Weights of a small mixture-of-experts language model, trained from scratch on English Wikipedia.
Size: width 128, vocabulary 8192.
Below are experts of layer 9 (counted from 0) of a mixture-of-experts language model. Rows are named router (the router's row for the expert), down (a neuron's output weights, with its number) and show model dimensions 0-127. Each number is 500 + 25 x the weight over its row's rms, rounded and kept within 0 to 999. Numbers have three digits each.
After each expert's rows: a language model's description of what the expert responds to. This comes from a sample of Wikipedia text that the model never trained on.

# expert 23
router:492477508510511510473496533526505515501459496483479499467545446519501523516442488495521511490512468497451490522480490475501508511522480471475484516491459491504494474490544518523440510509507495538516515519486552486523493517503482465518558496470544509485481485523487477530526500471474515512532478494507469474557538475483478507520472525446491484491479564450481539523490505502483487489493
down0:486528511498466511517521500512504533455532495514499536544505504460495515533548533475494458530490476518496526481519514477466492466487498525508476476536482506518520476507459554504446498468449485516534485468529491502537491478483456504504482506517538475534520522496460508466510471531479560540474501503468478520520490537508477493468493479483536512471510517536520491504477532529507515484518
down1:497488521510527477480526504485550503527468524518505511488500523481482526499508494475504499503540514487494517504522495499439494493487471516532545463541468521519444510507490509472550457503504508486478471519506502453468498522519473521497487517472495511438509491483485508476425507490521488495509500534520487488498519490527455495491532518518514470529501487493516488557508557453492570486474
Description: Two-letter capitalized syllables starting names, often foreign or Indian, in tables and lists: Ta(bassum), O(mprakash), Bla(gojević), Ho.

# expert 37
router:510488524507481501473492518481520495507509497537486435549486496493537480496496494517515462499535489461536482491511551501502506578510522520506475457498497481481488485503560439513456466483477503488489550490509494525462551490502479532525506512488491492500510478535438530477494471517489483487519523483559461499490489501473498496527508536483527473506495488476517509494536484486501511457492
down0:477528458477493493464476514471514518504536456491480525471499509502529463522498462422508470499514489489492470472511497480520500506499479483527479484535498467504462519523494496555513472512475501521574505502503511525500471493483493535489509494458506519425477531527511485501520544505514575486484482505487494501474508546510476511531498497498518510518524528472508507476501465540485520531492
down1:466495535452499469499500442469497487487503478538506525486483501481478529533538500530473535491513452491509524463454495460500482501475480498532493549503495484497508460509520468522479479489515453506469506507548505480525518496479472484453498518512535526520504490493526525550543500457442520474526525491514493518494534551534497513514539478501535485486516466515499464512511514509479507484489
Description: Infinitive to and prepositions after verbs, nouns or adjectives, such as need to, come into, followed by, compared with; also modals would, could.

# expert 25
router:492480518491495483529511470502486491504480503533521465562498517516497487489521550482490480457489543500507496493532503526521544492525510474479427471515506506516499531488515491507466519476500547506491473464505504465555545546468509542466520468491514507494494499517472530491492498467530475469500478481505534513430532518484446482512535482520516507495486509500481506492492522519535519500447
down0:519473500484527470503460491520498534501474516555503479510461523513433480462546518511522483482496494499508476497486448469481487522512501495461538491497547507527513503509527533523500512494525547486509532536487458475505505519481491478477498513487458481505461459522454544499506517511444477495545476543537520558507513484544513498498485511484508533457523507492482523491515492481507504496487
down1:478501524500455517553496498513528518488510509520478500510487516522519445424512500493503554447503505523507548491497524551527487555512501499472513548485505484564455528491495503488493474469509514501529518478517491480481516523477533549501493496470532470503455496519450498493491491472522530479506494505517468494504523521476455494530481521530480509530510526484508503539532514499511471496501
Description: Common verbs and participles after subjects, auxiliaries or to, often taking a clause or complement, such as agree, found, said, went, located, due.

# expert 55
router:525518517521530504495509488517465500498500510519508493556479517490483486472481480505516513508512491480485499504491537513512453475491467485475501515485517471527558513513472514484559500473526460492494458477509499541491519524501526512507474428452521476487523515487548531495515533498514527510523517476467516492486484456487500477484478495499470519521499517513526492413518458551470469507541
down0:503469495517500520478535532541528526515490463443496473486502506533520502438530488476503494497503527481524515525450566502503551500501490510495509493497507526471504523500543473508483564530492516483501482502510480463476464472498481529490488493545486525488503497510492454520491465488449530437495495460499530519515498537493513502520510530566503480521468517503502471507485501484534485508501
down1:522498505516524500508521520548482457511468523535499514475461526488529523494486453466498489500536524502470506541505455513505430498500516499488492525519462503510506459518490504507451449537512513473521478512522530536536516524551515517505522538465499523492485466513447490471504490459522521504508507479529483488483476530493481445518487504460525517492501569507494515477493518502488515520490
Description: Word pieces and nouns in scientific, medical and technical text, like asymmetric, clinical, biomarker, temperature, magnetic, milk, plant, speed.

# expert 29
router:483498505494517510537481509492521484497489478479536492476495473472515497489487544512485514510479506535493458493459496488449484500466527538489453518477524500507521504485476530470585458545492512510511472505477499517455474449444523480482481512578447491476508527518464477494501495511486504545522513524527479472512456527469494497495509500505511478491492496522487500479500481477487530496460
down0:505499486524519546501533523467444550461473489512507464533522490547496438472525501487477498505513508506482501500480475502476479525502505473476519492555522482453480496552457515533495497508508499508479515482514508499497491494505507462519526500457510443522490517508490534478498569533515480526541509487503491474469487482519473499494479545496479483524478561506478464499477502518485526464517
down1:465502551488558484485506506471446522441492466531555495502524512531502483479521521503516495493504515491503550472451536484451501461474493496476525509500517482546532507534490554461495503518495469481494466471487474508486478497510499555485501527501497498516499492515520508502453502502479501505514529553572510479484477512527519508476515504518524445506530497497489508492489505506501464499483
Description: Closing parentheses, quotes, brackets and braces ending a parenthetical or title, such as after birth dates, years or translations.

# expert 1
router:523489513507505524537530494506486483502494519544520500488500540494518489500485529544534473502475463505490460492501520496481511526481472546508472523528488499521501512508515557477537494553477486546497511490545524489482494475476508458496425451491452481478461538534504482467508500517515525493500541501559505475481506491511472481535484509460494492502497516500480512529500528466537548525486
down0:483494445508512498481455541460497486534474514452492506547525499494520512518495503488472525443533526453503486462492493511464475494493510513519487482523564549516540510435506491497492461475479524477505490513501500510524482480454487494515473522511483515504537520494515495514472516508493433463511485463501499522553489484478530542498523519497500479509463486535517490471499520506472514492526
down1:443522538498502483530498521454503455522536485515499481484444531492526469505525498499514524518488512532480550510488530475468476504471493485478442499518480488475516480536483521526485502502534493485540517522469459500523524526482515485458542524510450486531496473526502477466484533529513501534486539503515515474515494483462452494547501472530493521497503503465496539515507453489490493516488
Description: Opening punctuation before a word or number, mostly space-preceded parentheses, also quotes, square brackets, slashes and dashes, as in (1947), "Serve, m/s.

# expert 7
router:493505471512501508477443519513479495491511523505477519490483499511448551517493513537513511545484539493486509528480513516508512483485496550473536489522511436534535511525522470475511480523490502530575498457493486529482516510501485476485501510537531467506512497493523490481495505494462477489430486507510484486494479574455499496562500516494509493486523516511511524509541520490522465515516
down0:491515543496492503491487532486496473497470506462470558492485508512537498504529515522482538490543519495472487485468504461460520487510498506545496501490524510517515510478501520510468488513473451500480502468463479501492529497542520498486507524498476495484478509452520501501449501488520516485526482474447482559481510455421495482510507508517468527480444470525498539437506520502477491477502
down1:502572500490490533517454458461550495528496466485501507512495508503454500510439496483469513476467528491484525462492520490502483480508474475497473445532508520467489439492493500485462524488503521538494468516483518547511497484498512508486453499496503523543536530479480520490532476494530475522501500474500529542513526508496519488468490474505510497476492508544533498509495482547555500489475
Description: Final word pieces ending a word, mostly plural s and suffixes like ies, ments, ations, before commas or and, as in castles, ceremonies, eateries.

# expert 14
router:470494546447488485489514490495517508487487497537538508518511517515463551490502509492502526477509479524495497480480547538522540497486519526558495499461479518485522494500495466464492510451478507481487547509541484485500525497487512580502494519478508494489458530528514514492517489458498526472526534503497485467494519547491512483503543508494468455480469511481504518519505511501491464463433
down0:514464500499511511504498483502505516504460457512534488506498490504466566485487485495506495473484478498501497488458494478524538501504480506554504499516549487483485454510503519468469493475522482504497533455498484470513476503518455537478464492533507468480465540527477509483479506514482489491527500493526527493507466535493500546537496472469517515439546522504484475486531526521531432552525
down1:489499566512493486495512463477460502494463504509509502546511498540496520517484498500485508500513439481541499472482483478478491480502504500473484471464464570502511487492492490548509491437515514534504531507526496500495483450476514474504485491453480536505484496481473521502465496486449503505550517530457490494543506509530535540487546548500473515507517490510495486512468519539512478497473
Description: Conjunctions, relative pronouns and commas opening a new clause, e.g. that, which, but, although, so, when, who.

# expert 26
router:501485522492529533510523511527467510493507492528523524492497552526500482506516506507501483511468479467498517489503498528522509472458509481519486516509488501475507491502481502529504485475501525502531491509480494461480467513536453489473507507544531525506558484455534497476458493475532544494533495498491500533543544468497500525470495454557480458498458558477474500476490463478530546535541
down0:499508473455496525525490503470516542514529471459516465522531494512444502517506470461468499494481514508523502523504481488510503461508538483496507516583509514455545473494513492441500508514517505532460478524507539470490493483467506512483518493534497477460480548493476514517491477473487452463522517465530517459489468529509492497501489443492511506514503496497503483466511463467514507494534
down1:461487492508503483517500523484496491510510520514494521497486442508511472491500485472497452461535524518559512464523495486465497559453530522542514507532569480506497440504528501512507484486488486518494489474530529504530517469538532518488500528490489517502535489556473469510519511539481534529517498479498470478502510511526479457541513467505469494508479532516524470482502470505494517492451
Description: Short word-internal pieces in the middle of longer words and names, e.g. compet-it-ive, so-lit-aire, domic-il-ed, Cali-for-nios.

# expert 4
router:463494440486502517494512486441504480485511509516459484508474494502517536517499486505493475498438464536450469473506480513513498506558531485453515475484512472508502511483489487505474508488481508531491468478544507525469470525511461478476470438537515492497528512542497521488494450573506511503518470492489510510544494482485556526533466528499503507506511499502497489504466506507495475479485
down0:521514503520436516492501523525483517511494483523520517493529452523527513499520490539536524527463471493470524487528496501509484492472491506455488429533470539490467516486495526491544522539509502498530466502506498501522501538529485518512505449454467485498520501525467493502468523517521478514481472528510525493518506500470535476486535493477483472512470538494483452439508497505528496452469
down1:465520510446475503458505525507473490520516532532534532469487448515500518484501480487518521503536501457504485495492506470537500528512497506462495478536538510506484553501477466498497515507521442513533505512489482529520474487488509528484456517471485533459510521510479527491493513513532492466498480476507489508527449460510530507518503502510533505505400480537475490498533509502461518505490
Description: Word-piece 's' and short endings inside surnames and words, such as Mar-s-den, Iron-s, as-s-ets, Bun-des-liga, plus spaces and table separators.

# expert 11
router:504493488472495470486489496508526510481479513508504543490498543496520490517494506493473529491528510504489539476463516514518568483504546521520545471481505516478474501484542523510553506497496539477493510515487455464489500483486513495525525552450545513458509487492524487514474480516499528493478524461470484515512503503548505530464493534466543523452493475498551513512446498529502544482519
down0:476492527510519480498486481486469564449511442439500552500500533523476457485461524475524484518499490476523546508516495508463490545497532534459483491458522484521487471499498496505475490495502540485528516539502481468486539528494493524518481518514455518464474481482482480554492496520507510554500488486489541489474481509479508531482463500503511520484500479519487461489454508481505504519501
down1:486537471479509477547520467529514473496515509488499484515478532490493460522461533508473493509494486513519476513464455505520535492474511506477520527432476487527467512414509511415510423507507495532512492489495535482516502481517523519521519478500493456497500479491520513506438484517502501512509510489486501540488501514513453501509511523503512517517506482471537492515486492485477534489482
Description: Noun-phrase openers at sentence start or after prepositions: the, The, these, his, and adjectives like main, small, new, large.

# expert 46
router:522487467488507494483450508492485543515520500546504562494508475550530529491534513544473497478489488461535480493529513506492480522496495516536510544451520509497454498470514469483523496485477522512502527530518452502525502475491502566470485452511502494505494490468464506495518477512507518487480507509569498479536458491465499440496524527492472524484489504499516473520479516504491511461478
down0:536514501481526466485535471489460503546540506440499536511452463522514467473483494501513488477485485494482523452552491518500481498477514502533550512488489488527463527506526483488488476509523546536480474523490468481519472529448475519490500512522449516502477470490496497509492495488509466495513472512462545450564509509480501483497502467505485471537479500526510510534502471512501506471498
down1:486498471482469513544486517468461507467474474467497501488506523494477488482515493536479477506517470524497479500510433501499513545529469511487450430519505498426492486538486519480467495526505478544507453466493495480503500533483486481493533495510481446473537497578533528521528514504493511528484508512512462480487486493509505508497532507514454480497486536476510490490531499494499488498502
Description: Periods ending sentences, closing quote-plus-period combinations, line breaks between paragraphs, and == heading markers.

# expert 51
router:520525524511476502547521501490528513526534490485469520493541502479509498537500466461509461534469489524471505479508486502504488515501511552502475488540553516433492483513491512493511504528494493500464494511505496479509499478519450501546476490512519475518489514516526499470538490513551504514478502492472499536498553515490588473508485502504505504440475498500447523504493541502515533479535
down0:506501521546520461492479495463513475456467492501486519515490478532479487502476521486467469480500462458565482503528515516525511492511463494513492514503511506504503495466513500507480519511498541511502513476549521519512527525502541490519462533477509508490488530535500493523510520506540514451501497493551538499534478513392524480480509494484501513467518519491480501476541511515480517542460
down1:478522540490531510538495577494532522512543475488514500499532488495495490541520493524482448513517522501500510475498538526468499504456523541527473482469492532528497495506544534553492468525517482489472493453495447541511555498481511509475470497504512518534529522528488505466530509487518461536530513519531502496486488480460484525533506472492537504500470480506463486501504490479500517485505
Description: List dashes, spaces and hyphens in sports and tournament listings, e.g. Runner-up, round-robin, - Champions:, - Position:.

# expert 62
router:504461449535473514534539521520480500528496530522485435496482514478480523496520512500509496494499506500458502504488495518504466521518463483440548503524497494509518498485514491520466482456512516469548466490524467527460506499522456493482493515509514507465478513538574486467528478533475529476490491485504509483546426493513502494505505466505489502497459549500516495511511480491530492517491
down0:512472476504487465531494506500486553525476482535479483508568471538501499490484512460533557497501513474513471526486507508475503482494484526513523492533490504490490491509513478539484534504490490558499507532455507503495491498518483459531485517493452521470433492512508508470467523478516469493481478460499546520472499481455511551513444508492523512496519487495523441488512500540502479488503
down1:525538514485479495509525499500484480536533509536491503521535495504525534542518476480533489489483534510485510522489478487549471503492519492474484508473500475465534486520531478509506470494458457523544449521453500528512501528488523488529464451513508522478477534497539562535519518514480517538508468488489528486496525487470503518474568481481501472496510494505520510470477518499513446515538
Description: Plural or possessive s and apostrophes after a word, plus s inside words, e.g. chakras, doctors, Kravchenko's, Casino, Mosque.

# expert 60
router:501517464497483519544517527507510477511488503470540515504464534495508509542516508516469509473474522543498513484505515540497473497476528514490501493507550511447502470501476504476496522505536527484514522480493436511498436445543456508471522472526550489510519497490478502492510535489476502511496480469484518500511506436489514486522478465487500537488484511529520460457510538528542484487466
down0:499530509483444526512486462454510469526505489529468500545498475555503518496503546456484511503511486511475508491510486460535493496521506535542487453497510517489511525490506501532539486480461489476480490509508478553490471464534500509525485490511538482517472502498471495496470495552497494487510507504562525511512524501477533500490514539487470478514534459514500447522504472458494478439499
down1:473486527454503463526531504505470504545488489473481501527498486467493495516483493519524457470510457485482479507519522496507506512480562500500498521488473507527548545546484502467497507508521486498471519550513465468512525454505514531484483467521536512525507501460512494548446501450506458529474564473526472507491518522495515494501475513467507495498479465489488479474478510490462531486487
Description: Single digits in score and stats tables, ordinal suffixes like th and rd, odd mid-word letters as in Kurdish, and sentence-initial He or It.

# expert 19
router:492536505484515503508449502504505505527509488500496441476428506474502481495491505475547469565497481507476515492515535504483554526507502536470520500490524524488502495520466522484484506530506511471538535538518500517516476435506479480531464487546473477480436505510466545512473528559499503488479510510481500472500494502518503504517506521544477515482512462487508522530523489501480497530485
down0:472499530497523551503477506436491484552523521479498506512491528513487466493511512503539508480483495449444509483509507512517498522482465526501487503485526496512463512485460464492479498451459494481488526534508508471499512493531503524492484450532494502481516514524487496496536479499495491532539520550532481514515491514507509486470529406575500512478505484502487495498507537481516512516467
down1:484475494492536491494525527527464495497477476485479493518502455534518530512492530511519479512460495482490504510516502490490476510474508522476528486482499477473549463460469503472543522468545569519467543548497521520531563506489510540530549497501513518484492501509533500500485480508499492480464511500549517492472507480528483561494507527509515495506464494481523546511518521501551503457505
Description: Colons in infobox field: value lines and commas or semicolons separating list items, as in Beds: 300, Location:, goal-scorer lists, Born 1971).

# expert 39
router:533487504487496519503494517463458501529471509498509462523491490447465459472457471556551509506514499487522460520498476504466495514515492531501431537508478500531487511478518519443510502509506438516488501516529528464499478495485519488486472497476522487484472521474544458484519495475500510510518513508534465507500525508481512458496485495489489498481481447512463559516482519498477519531535
down0:534488511519490512542482465467516492508522506516497493504494531506473467505509500525504498522494486515527508499507518518544464547495483517513482503484533475521527511521471495496472468489502565512473500508526509475533527505519494522529451511505486533459496517482483513497553505470504449533498495521525461566510501483562496447476514430548513522536495488485539485515492529506497498488458
down1:533474476459499464533519462505497446512564484491511503505476521516504516518469476503514511478515476523529500478475522505497497482495503483512484487498487476531450523485493488525459508484480506475537487496488506525496448470499514565467478507527542492544466509518483490501537506528442514502521514490536494459524467526545480470494514505488501483510547537461463476493508504450491531469503
Description: Dollar and currency signs, plus and minus, LaTeX ^{ _{, dashes, and spaces before digits in times, dates, formulas.

# expert 38
router:502498531517534512463504507440518487473518509515512534499523510502505506492490462532510475441423530504485524479513482484507528479509542445468492452489491531491528498493501540538499539529502472531499487512510486513528458519516502525487526550542457549498490507499505434504525494462521509521516520473444493526499525510500472478525507501509520494494523493475466495493492501525521478508486
down0:474512530515476457493515440497499527504486501469533506455474497471520519510522510479482513489493493564527494452500490506498545538473483534528524494467493448478497490480494486528473503493483502484530511534508466493503528439520504549511537476530517498490478515469538516506451481492530446530498522535541497450465514487516517511522471519459506499501516546503513500515516512491504500519470
down1:521535519530466532527527457506483487511482485556469492470486472510504490507519487450507486508497439538516511500476500501492445520526513503500496535515448518506452504500482534514485561521517545556499526476506502538530499528492518500464473509515479520548503563480484516514488500508484476530482469480508470504500512502513531503524478503486475520480475507488508474485533494500532515446469
Description: First pieces of capitalized names and title words in tables and lists, e.g. Ash(man), Bloom(ington), He(ath), Ak(bar).

# expert 17
router:510464533538511491485495505499447510524518508489477496559493526520500465502464513490509492509522490472493448482527478519494520466503504518463450503542461509480537529490512508535476476469462496573458514509504540512504518485498499468500513470501541501548525499491473508491495509557552511480510482504493496548531521472521496511488501514507490512505481488551543525498522513492458538524494
down0:488502522526493499486491504500536531474488502494485480545521526509479441517471483514477502534484559506474507485512551506490496552469519526495521507537536491499527505491493496511522525498476525473463488463523526523485459519451485461495522539477535489530495509515453448487545472460487538529522498517516510531488462493483518518502484535526478435523518499499505480495506530515515510491457
down1:506499510491514461504522492494519505443470503527543478522537507530520487508451497506534472497536521520509504536490495505499507482510491474492498511499490548533498503553455509538449523492504514482521532508510517469554481495512517509498503464434496529518531507464499512512475470477504500543548483499482561512498540511499472433510511527529491504492512490490506489509520489532484521549546
Description: Word-internal pieces and suffixes like ed, ic, ized (disob-ed-ient, def-ic-it), plus spaces and periods before numbers in lists.

# expert 33
router:515518466516526494477503523477473479516493515498490522444506475500483454503496540511495543518485507488535513498488524525487475524487514473474473496480470447524515484497504533514520494490444476519500448458494480498481495512534487507465508563560543535488528497483546440470458501517521492459530500509511510493545496497509486516508507528480506507435490528529491528484522538492507508509496
down0:496487538533500517499499458511493516476548508449502496549495547460479460499517497467436487558479511530529482514482494507481501469532494544518546476474488528470493535470495483536496496503478483491493550502497485468453498503528493563522486498503506532490503436493535519495527521513521520480470491452509518527505522482508506511495510538491517501471491494509462517508532497466480521501505
down1:485495477503465447490514508498482464469451491491494519496470482478450465525496497488465445507511509476554486511524504539470504489446524489475537485546527514525532465524508488519527490515516517548518478480507481455512508482476535512536483513459506533504500484503536467483487503528515525465514486466535519529563481507499453459512490513490486500471496468519492473493513487509502531490477
Description: Ending word pieces of proper names and titles in music and media text, e.g. Roll-ing Stone, Mon-key, Sund-ance, Info-Track.

# expert 2
router:488441501545497505543537482516493511534487492500485486499512510499500524528497514514526512534523471498502413501512476501476472553556465464481530530517499556497462471491498512492482510507479483510499515463502513470479496542458515492522489448549470467472518552525481525478525524547523475541505502492487500483530493509485520494513485479506524516498509476485514493533509491472482499507462
down0:504528498483544477546499517458454507511516521519551505520506541457479509527502502499475520508506551501504493523476505499508472479464475462457506475463531500480474508534530525459523455492505493496523487522500496499505492487515484520501490498474499508485501456520532524480501455505490468472453466478504499515513493572477478522495474538443527540493480493525487456478492487513507551531511
down1:537459527523516507532514495507437443516532502531522565541504524510529550494532519479457497499496511509497489486461525500549473496492493495507522509507496498479586508494529534525502491450468520504491485506465518477527497496469483517500503509480464521497465495518498487544514520504500493504489498480513498485475505543482497528518513471572499511542523529513502489540487481485519520505515
Description: Word-separating spaces and line breaks, especially after Greek, Bengali, Japanese or accented text, e.g. δημαγωγός, Μανώλης, pairwise alignment.

# expert 0
router:489510457497514488509478485492468506498515490514501510520468496504469486527505554541525541494503467543520475485502515483475483500451511509512466563507472512494463504495498505515537506468510475507494511521541530502487508522482506492528499459469470536473430542510533522546527490516490450505483421508543523492512525447471513503529520525476524511511488469520494511503500467498479503481507
down0:508492518462516488502483533530517472499553468455538488515510477526454542518484481487552489468534490520517471482564523492481475486482506528478454503496518511491459500498526516509498484507534525473514518523486499476516510504473521522530506482504469521483478472511495479501487526509478494487491515496501463539490460486475484523475496494521479534488480546562520495571536538519481545476505
down1:504507515510500504505489502448525507531532526541473460502497502445512498560543494512451506551496501497472479547517501486518493486495538502469496502464472477459491515491535478485504503482510490450473529440537491504505519521544525492492502478451517532517486514501500531490499477494539456487471501465469484460502494516456489505484491508456458499491491474564496510514514508486498522532498
Description: First digit of a number, mostly 1 or 2, starting years or quantities after a space, dash or slash, as in 1838, 1000.

# expert 34
router:483498475514529533492515532520511471500487494490504525510483486494445531522495533527496527486479482499509486435515502489514531491492480523529457506495531548441471479471484495513442500500495533545513512510514581514492486516485450507489515496535515465508505524502484490520486496516522469462502487557498477547523488492435531533514470490475501463492468500494516491492514521506516479473484
down0:518509540499505504501494522534516534512537502527459488502538469526471492547501484484506516484512502465493436520515480510530497534493507504497524516513526513521537499489558530443487524503537494478509539466468476483531488465469508535527519501526465446456492503513505475489513515511555447525503502502486458488508531473487518486532464502498525523480510514466520507439502509491529506481488
down1:482488494535460482477515496456519476514503487502485519531548449519442496519521479495508519491506496489506477504494504547525475516509494527542479484503484505540500502498480485503501516583487519474457487464478475514506514510497521535473465502491434562511518503480464505525523506478535506524472517501535468528515495487433493529470495505483505474495526501502519481445523461483493512475496
Description: Conjunctions and subject pronouns linking clauses in narrative, such as and, then, she, they, However, plus odd consonant pieces like h in Shout.

# expert 32
router:490487496464485497483507506450491452512493493534512495550484511510459515522478524468453433464518502512456465494491506513518525510487545540478491455531512458514531492542521471497509487507491505497524481517499511488507515525537494478512505508528507525484490530500484463487471434534511459485479505494523475534508500492479548527531514526506533486461510482560493508498475542513529506524479
down0:519540518500533549473568508493481504493504469494524504517532499509486532472484480513531503536465461527480529510482473500483495509547518467494493499509507530488496488484455487508466476504540510454498455451509509502458456473545526473509548543481514517482517499498532537482484533479513508508485483539460491525515520517502515479487476448501481483471502487438509487481506470515469506508490
down1:515530540530508511514477498504489544474490511518516514501525548525450508514524492461494485467490470468504504530508502513565467533511495547480512521512528530521478511500498507509476512557519528481493484473487537481531457455477494537509513486543475455548498516520520543501513490519468520472513502527486489482495460494491487524479539518543505502456511476489469485475538497490504558512503
Description: Plural -s, -ing endings and prepositions in sports and results text, e.g. logging, scoring, giving, events, Rankings from.

# expert 42
router:531542477455502506504512535468521479466501526472491531492496505516516509472497507525537537540433507501500516511499515502507505499483505504508477519504501529482483501528515496475461507505475519500516473477529499499455480589512516520515502485553516480513498484488510512517500515524501506552517494483486517478533469505466518512535470520452524481507492524490492540512531487520478403544498
down0:485534477519473475510488478507490491472519517452455479499463517504532515515539508496552488542458457511521516477530523484525499526464483495520480514511507502518548518508512506508500494485486515472520479474496517518473475479530511520469519470497502488517470511523508541466517520477519487553532471465499507540526473535433513528543458478511559465522492504515497542514507491465505508464499
down1:458499512526536517489454501480528526528505501553528541491476499451464486510487483509479457517494518527504443480472475554507481508510514511483494518451542491486513491460501491505501496505538561473489535485487474524511536462525494491501501521479494474504543535519538490515507497472507498477495505499521494533569522511522490501524557499488501461512488535520504481504504492535553493523487
Description: Middle pieces of rare names and foreign words, plus stray bytes of non-Latin scripts, such as To-le-do, Lindbl-om, Georgian and Chinese characters.

# expert 31
router:530476500486545523505442524533471514473501515464496520508498508507491497525515545510475498499478511480453518503510512510469499468532509463513509503552494522470500505536490456549501479527499486488538437483502511517469481473480493521522470534484571463519551497486510476502501550508509469508497514517482516509467526540545485496498499501485507531494508505499486463494535564546487501498485
down0:492494467459531482502501512481503445467513526513484505473467501496486502500443485459522484449453470495526493469495531524488479528518483516499530540439460501505518496490482519464528509524487492470478549483527547479517489524505525493465493520529489496512480553512515478521493497539495503515520531484497494487505504502466493458491493515451553535479524436489513464486494480468483493512506
down1:490499486467503522475495522519479453505473545509500480527486478463467520540528476540513476515516477479484483501507504486535512530476501507432489523470488490534529517451522537480471527538490524492514501523504484458489499547479477499525486519517493505525523511472513524500507433469490465543487493469512471504559511495580494517489508487506486492516494535520513460526506515493516465514508
Description: Stem fragments inside longer words, usually after a prefix and before -ing, -ed or -er, as in preexisting, distinguishing, defining, sympathetic.

# expert 36
router:530509523509502490513536465509493517516488518514509513522502499532520518495505472500512493515527503519481478506506471480503497493528497471542528537517485492458528509508517478510508509536566455513515525505509539524519495554485520520556507496466445512497514477530497574512526510476490495483523507509502503448527516433500490489498471480496470528542514546478502521492493473540465438513530
down0:515508498508524535550502537509517494460531476496502483548559506481543528502484497530440474482457514516415499516509506526500505473548491500531486517510514513505492508471514470500496534445511517498506475510518478507479523505495547521526482558502534490520518497501484491533557510537483492518542510487488454459524483549498518515477478499485519514517493485515486519473506507471501504494504
down1:490496497529484475490466488480498491477487526413492538511504492482496546491490547499541468537524501534543541468487493462485522485479499542464522512517525514499500503458525519493500526517480516513450523499474505507503497506496535524502485493486460482503500496484551484518501494493497534518479492558520495506562501518469476522521518521464499547484473511510512508513513553471486447488532
Description: Two-letter capitalized first pieces of split words, often Latin genus or foreign names, such as Fi in Filatima, Ri in Ricans, Bo.

# expert 50
router:508522452521497496463481460471483476501484501542539498513488518512490492481510493496526467482521479498492485477523488504501534487493520497503536445532514513461493492455494507484530512495494475528510552543519569504514507557547507469524468502506444487459493531514497517500508485546500422497548504518512483516522515483519523501500506505496495479511525483469482509498524450487496491541542
down0:502475486505492481505500461521494507540508503482472530513500510521475565450491488503514480500435470495524468515510488488520500468507443503495469495478484502525506512486450512481487482511473525502495523539506513484511507518497511571495507463487521515469476511459485509495508501509473454472497475454558501516480480451570488517495526476529487493488520512505466503572512479501491469513511
down1:478525524535467508502492490475515474465510506507513499544503531484445501515491498538527532480527507487467503516466552498488499501437508505485487499497514524479493497584490511513559531472529543533537484457525489452512502496502540465513512533463502494505496487498499550525470495537489505506528500501509457482520496536490513499465454520470507483529477496487535517505472540515510521504500
Description: Space before a value after a table pipe, mainly in census, demographic and statistics tables, e.g. | 16, | 7.47%, median, per.

# expert 13
router:483512486462503514509520514511502483495502517459504479493505501533463494500472502516515473505513539558491506553481482492492535505546466505516565514495507499493500457519543488537473447454528510487481504474465515502474450549507484475500522488520576508450504500500486483508507502541457525544477458502516504503510494520512506482480462513510537500522449520484492499529474498503475491521525
down0:512486450448491510563467490541504510461491539497512542487462529530503493499502508469525535523520550510472496491492524559502517510474502519474513508496443509513475512463478502516514552520449475518517458504471473488507482497531477522518516521505469511516503497483481495519485513520508524504512522513541504499513479524494486485506525471477498434510504527475488528490480519573515485517473
down1:536511550513493491511490506525543541498450475494521486523498491492509522501498433500479491464478511546518494517472511492508459466514433475512501477508523477520498510510525496525511472467491509472530480525454524524509548547504521492497537516486543478498513498508495484486499459494483456485505458505539532499491512507461522567502529458521545497519520516494514491519517481481478501454499
Description: Middle syllables inside non-English personal and place names, often Japanese, Slavic or Spanish, such as ba in Rybakina, ma in Kumaon, ka in Elkadi.

# expert 3
router:498505484490492508494479491431461472503491491493485534483446490522500523501480497471493505496517475458503497501500514534445503493556489468539556487456517492523497484481493487497551470523508495535481509508503477480516500515490477489515520457485466491493467471452501501477504472492536485529441514503522466512529472566487470459489515489536530484451505499521454495500488524501536523499506
down0:529485519489557535507464492519461541492483472512497479471494483508474508498512498433512519559486481447523501478491480442529465528484522508513525461469522475485520435469513488500527511470523482522460498483518468510505501476528483507519503536478514464516481493497505519442460498480525475498513521496484502498454526492507458483494523507524498524487539506490478520458530520490477512519494
down1:502473530521541516475499509524508499512515476519521476477482461458464511489493533489526503478493502495489508510526505517465521507523489445536494522542465481531471502504487500499511471532484473510474497520489514550534502554556481478509526511533521489481468520469520529481518490457522511501499494491516466494503511484458529517518480492536502512506522557435478492415477521512534501501512
Description: Wiki heading markers == and === plus heading words and line breaks around them, e.g. History, Career, Early life, See also.

# expert 61
router:507499529515508501533491495548499503437494506451524476478537534503475487507494509513493540514510499527498494485473462470517478483526469482536535515515456473450516499500489492490474479502477487486482474468479432496470480494518500467473545505520477463447537490484467502519520529511496539543501462497483464494502459480492497524426493513518528452516505482528496512518514483501509473509495
down0:536491477514551513485502486517530495471496499518467510482474466524497592529509499502524494489477517484503493528560464493521496500505502486503496507519508522538457471530510459490444495495475491506535541486519509499491547538519471498488495487476479534499489525534530546474498515520539496557488469486512498480544513546448490492493505508500485500547508487498488528466499503505490444505499
down1:481527487505504514510472504519464475461467491555490494471508494482513488516510443465471496477504503535467531474512449502485463504512504482516524522516470511472489477521510517538521496511513489536472558487465510519535468531534494537524494533520493486488519471478491485537518518526517474505486521519524505470475524541481522453499531503474500512500533542457500475475448476542504459478469
Description: Final pieces of South Asian, Slavic, Arabic, Italian and other foreign names, often vowel endings like ina, aya, ini, as in Pradesh, Caetani, Insarini.

# expert 48
router:501517487467495494515520481517493452500497544487483496513489502510482465494497488427518543515546494495549546475509523526507567457456512500496480476484527484501499494488521512496522498487507505447520492518489489447484486509481501515475541544499521471520522531477507474513479526511512464467551524491487517501488488497477486511445491487472550484509491441531505508533547513525499509478521
down0:468492478562530487511482455536477516514515530528480483506502504468514511510459508454531515491516492488501458487504555518533512535506450484555484468488472518473492513485503549515507476469510536494451477506499522523510515465534535512454494463488470492497499516508526478533501505503478495477530532514475532502530515487522524524528463528516457522499526523514496518487490489449538489466513
down1:448500454532543474538513518477474464498509504508524502498500499535486562503530518492477516518555496514550489458513512496471545484497438525498485489508474454489517536461498508516521484477475476494499508507484519491493477485493505529475536532506485527529498480439525503469485466513502521483503540472514496482539508469521475512509508476513502446528453505455497538525499507493481495517483
Description: Ordinals and quantity adjectives after the, a or his, such as first time, second, same, last, typical, most.